{"router_score": "sigmoid", "normalize_top_k": true, "balance_loss": 0.00112, "init_std_router": 0.0268, "lr_router": 0.000988, "norm_eps": 1e-06, "rope_fraction": 0.25, "attn_scale": 0.125, "tie_word_embeddings": false, "init_std_o": 0.0, "init_std_up": 0.0269, "warmup_steps": 50, "decay_shape": "linear", "batch_tokens": 65536}
Below are experts of layer 5 (counted from 0) of a mixture-of-experts language model. Rows are named router (the router's row for the expert) and show model dimensions 240-319. Each number is 128 + 24 x the weight over its row's rms, rounded and kept within 0 to 255.
Before each expert's rows: "comes before" lists some tokens at least twice as common just after its tokens as in all text. This comes from a sample of Wikipedia text that the model never trained on. Tokens count by the router's weight.

# expert 18
comes before: "\n", "|", "-", " The", "==", "The"
router [143 163 157  96 111 121 132 115 102 112 149 114 127 133 126 176 100 107 110 164 128 166 139 128 150 159 131 150 105 113 122 125 159 138 118  99  85 152 119 123 117 138 132 151 121  70 145 191 143 129 107 122  88  95 105 138 131 124 172 117 137 119  71 142 158  90 138 138 177  78 117 117 149 131 162 158 140  88  86 156]

# expert 25
comes before: "-", "|", "The", "==", "1", "2"
router [159 136 144 140 113 150 118 130 139 123  89  76 122 129 118 136  91 147 148 140 142 140 154 112 105 124  80  73 115 144 113 118 110 105 153 113  83 115 107  88  99  93 133 145  88 138 139 133 138  97 113 117 128 106 123 117 105 126 153 155 108  92 130  93 151 124  89 125 150  93  88 141 120 102 140 121 130 135  94 149]

# expert 22
comes before: "\n", " ", " 0", " 1", " 2", " 3"
router [138 144 118  91 133 174 124 141 139 153 168 119 134 154 109 127 102 120 117 161  78 135 113 134 143 120 160 123 122 135 149 156 100 120 129 127 145 105 112 110  65 125 104 121 119 112 132 155 131 124 125 109  83 136 134 104 148 124 103 133 122  92 109 144 131 104 141 110 142 131 137 114 170  84 159 164 171 119 162 152]

# expert 4
comes before: " |", ",", ")", "–", ".", " ("
router [154 141 111 128 134 161 140 138 135 146 123 115 126 178 111 109 116 139  95 167 131 112 142  63 123 170 120 139  86 114 103 203 147 140 132 145 120  99 122 104 105 137 103 161 126 101 155 140 109 121 113 118 115  93  85 108 161 132 128 120 138 142 104 153 157  88 147 157 109 111 137 113 130 121 125 124 150 113 108 131]

# expert 30
comes before: " a", " the", " to", " in", " that", " been"
router [118  93 136 133 158 114 157 124 123 112 152 103 175 178 151 140 129  94 113 168  83 120 177 148 111 156 121 139 139 134 148 121 117  93 108 159 156  89 130 106 119 140 124  99 127 109 137 182 119  99  96  85 138  73 149  89  99 144 165 153 136  90 124  99 180 140 132 158 130 122 158 131 117  99 128 105 158 150 132 132]

# expert 31
comes before: " of", ",", ".", "'s", " and", " in"
router [144 125 151  97 127 146 119 118 122 168 141 105 143 164 121 124 139 143 134 160 151 112 133  75 143 186 130 134 130  85  85 143 134 147 135 122 115 108 112 114 114 124  93 144 125 126 137 156 150 114  74 135 101 134 144 124  94 124 130 151 105  91  94 118 141 105 122 131 159  90 123 117 121  94 158 117 149 116 162 156]

# expert 24
comes before: " the", " a", " his", " be", " an", " its"
router [128 158 130  89 118 136 109 171 147 163 106 108 122 163  82 142 164  99 118 148 127 150 111  97 128  99 114 171 123 108 133 136  90 124 136 123 137  99 144 137  99 140 113 173 121 108 156 149 153 121 146 124 131 107  90 101 108 145 121 182 154 131 103  80 126 109 120 102 101 107 143 142 134 134 157 171 166 114 121 153]

# expert 7
comes before: " ", "\n", " 0", " 1", " 2", " 3"
router [129 121 143 126 143 186 121 137 124 156 164 127 138 159 108 121 128 120  90 145  77 118 143 141 150 154 129 138 113 119 127 166 135 120 104 120 131  95 112 127 108 140 114 140 104  87 149 128 162 115 130 109  88 112 117 114 133  81 112 104 101 100 130 121 150  77 126  92 147 137 154 126 131  80 176 173 165 110 161 140]

# expert 35
comes before: " |", " (", ";", ")", "\"", "'s"
router [138 112 128 132 112 164  95 110 136 152 126 132 114 146 167 129 110 114 128 146 127 158 141 110 136 169 103 145  92 106 105 148 133 122 115 162 105 101 133 155  81 127 142 109 117 139 164 140 148 109 136 128 107 134  82 127 138 153 167 133 133 106 115 151 138 120  94 122 133 117 138 141 121 140 186 153 161 141 133 141]

# expert 2
comes before: "-", "|", "\n", "==", "The", "==="
router [118 124  94 103 119 119 124 117 115 140 121  86 105 149 143 142 103 119  90 171  68 130 143  98 107 148  68 150 119 132 103 150 159 128 120 112  85 108 119 140 114 144 120 119 145  92 142 125 194 111 109 101 112 113 111 137 142 110 173 111 163  98  63 135 154 104 111  91 128  90 131  96 125 122 138 161 161  88 101 120]

# expert 28
comes before: " |", " The", "%", "0", "1", "2"
router [119 146 128 148 150 165 127 112 105 138 168 125 113 115 130 157 107  73 127 133 139 139 125  88 167 139 118 149 112  86 140 134 106 107 133 133 106 120 146 120 106 151 132 165 160 118 103 137 119 143 129 129  83 124 138  95  87 124 141 132 132 105 131 124 159  96 121 124 138 102 137 128 144 125 163  73 180 119 139 156]

# expert 10
comes before: " of", ",", ".", " and", " in", " to"
router [151 152 117 133 144 126 151 106 108 111  72  72 127 118 124 124 139 117 110 152 133 109 177  88 133 135  98 136 118 109 146 166 158 109 132 149 138 106 151 145 131 126 127 109  88  81 170 173 132 135 130 120  88 121 121 113 107 126 136 148  83 123  65 129 124 120 109 137 124 107 155 134 141 159 151 121 127 114 125 134]

# expert 11
comes before: " |", ".", "–", ",", "%", ")"
router [168 119 119 135 171 125 136 134 157 156 103 136 140 171 116 127 125 101 121 149 144 114 145  84 150 109  94 142  91 120 145 193 134 101 133 134 128 131 116 131 122 133 117 184 119  94 180 152 129 114 142 136 123  95 143 121 133 106 147 152 146 109 106  91 155 101 137 141 175 138 139 112 127 129 146 110 159 116 129 156]

# expert 8
comes before: "\n", " ", " 0", " 1", " 2", " 3"
router [149 115 116 105 132 174 126 128 170 159 158 116 144 160 105 106 130 132 113 131 109 123 124 122 174 135 155 122 141 107 141 144  96 128 118 118 132 113 132 149  68 127 119 128 131 109 154 166 127 135 109  87  67 108 124 108 138 112 111 112 123 112 125 132 147 101 137 106 113 112 129 139 132 127 157 138 166  87 164 144]

# expert 29
comes before: " of", ",", ".", " and", " in", " to"
router [134 119 105 138  90 122 152 115 157 149 112 133 100 132  90 111 128 119 119 141 147 100 153 124 131 150 114 147  74 118 141 139 124 136 151 143 140 124 124 124 112 135 110 122  97 119 132 182 184 130 118 135  96 130 121 130 124 133 123 133  96 137 111 135 116 118 115 103 163 137 105 128 166 112 135 120 154 125 125 181]

# expert 13
comes before: " the", " a", " and", " which", " but", "000"
router [152 146 146 111 141 107 125 166 128 145 131 114 116 149 148 158 162  95 117 125 135 143 119  87  95 148 161 167 123  79 126 147  87 114 153 135 133 107  89 140 150 124 143 132 103  97 144 137 145  98 107  93 108  99 112 130 137 108 113 184 111 134  72 120 144  82  90  74 133 103 147 162 174 143 141 130 138 146 137 128]

# expert 6
comes before: "\n", " and", " The", " but", " which", " who"
router [ 90 130 134 134 122 160 144 137 126 120 161  85 151 115 126 121 118 149 129 192 155 127 135 129 109 130 125 185 132  95 149 160 120  99 152 117 115 136 106 123 122 131 101 123 140  81 146 192 148 102 100 127  94 121 124 151 118 115 162 155  88 138 123 125 134  74  92 125 155  91 128 143 150  96 134 130 146 144  98 121]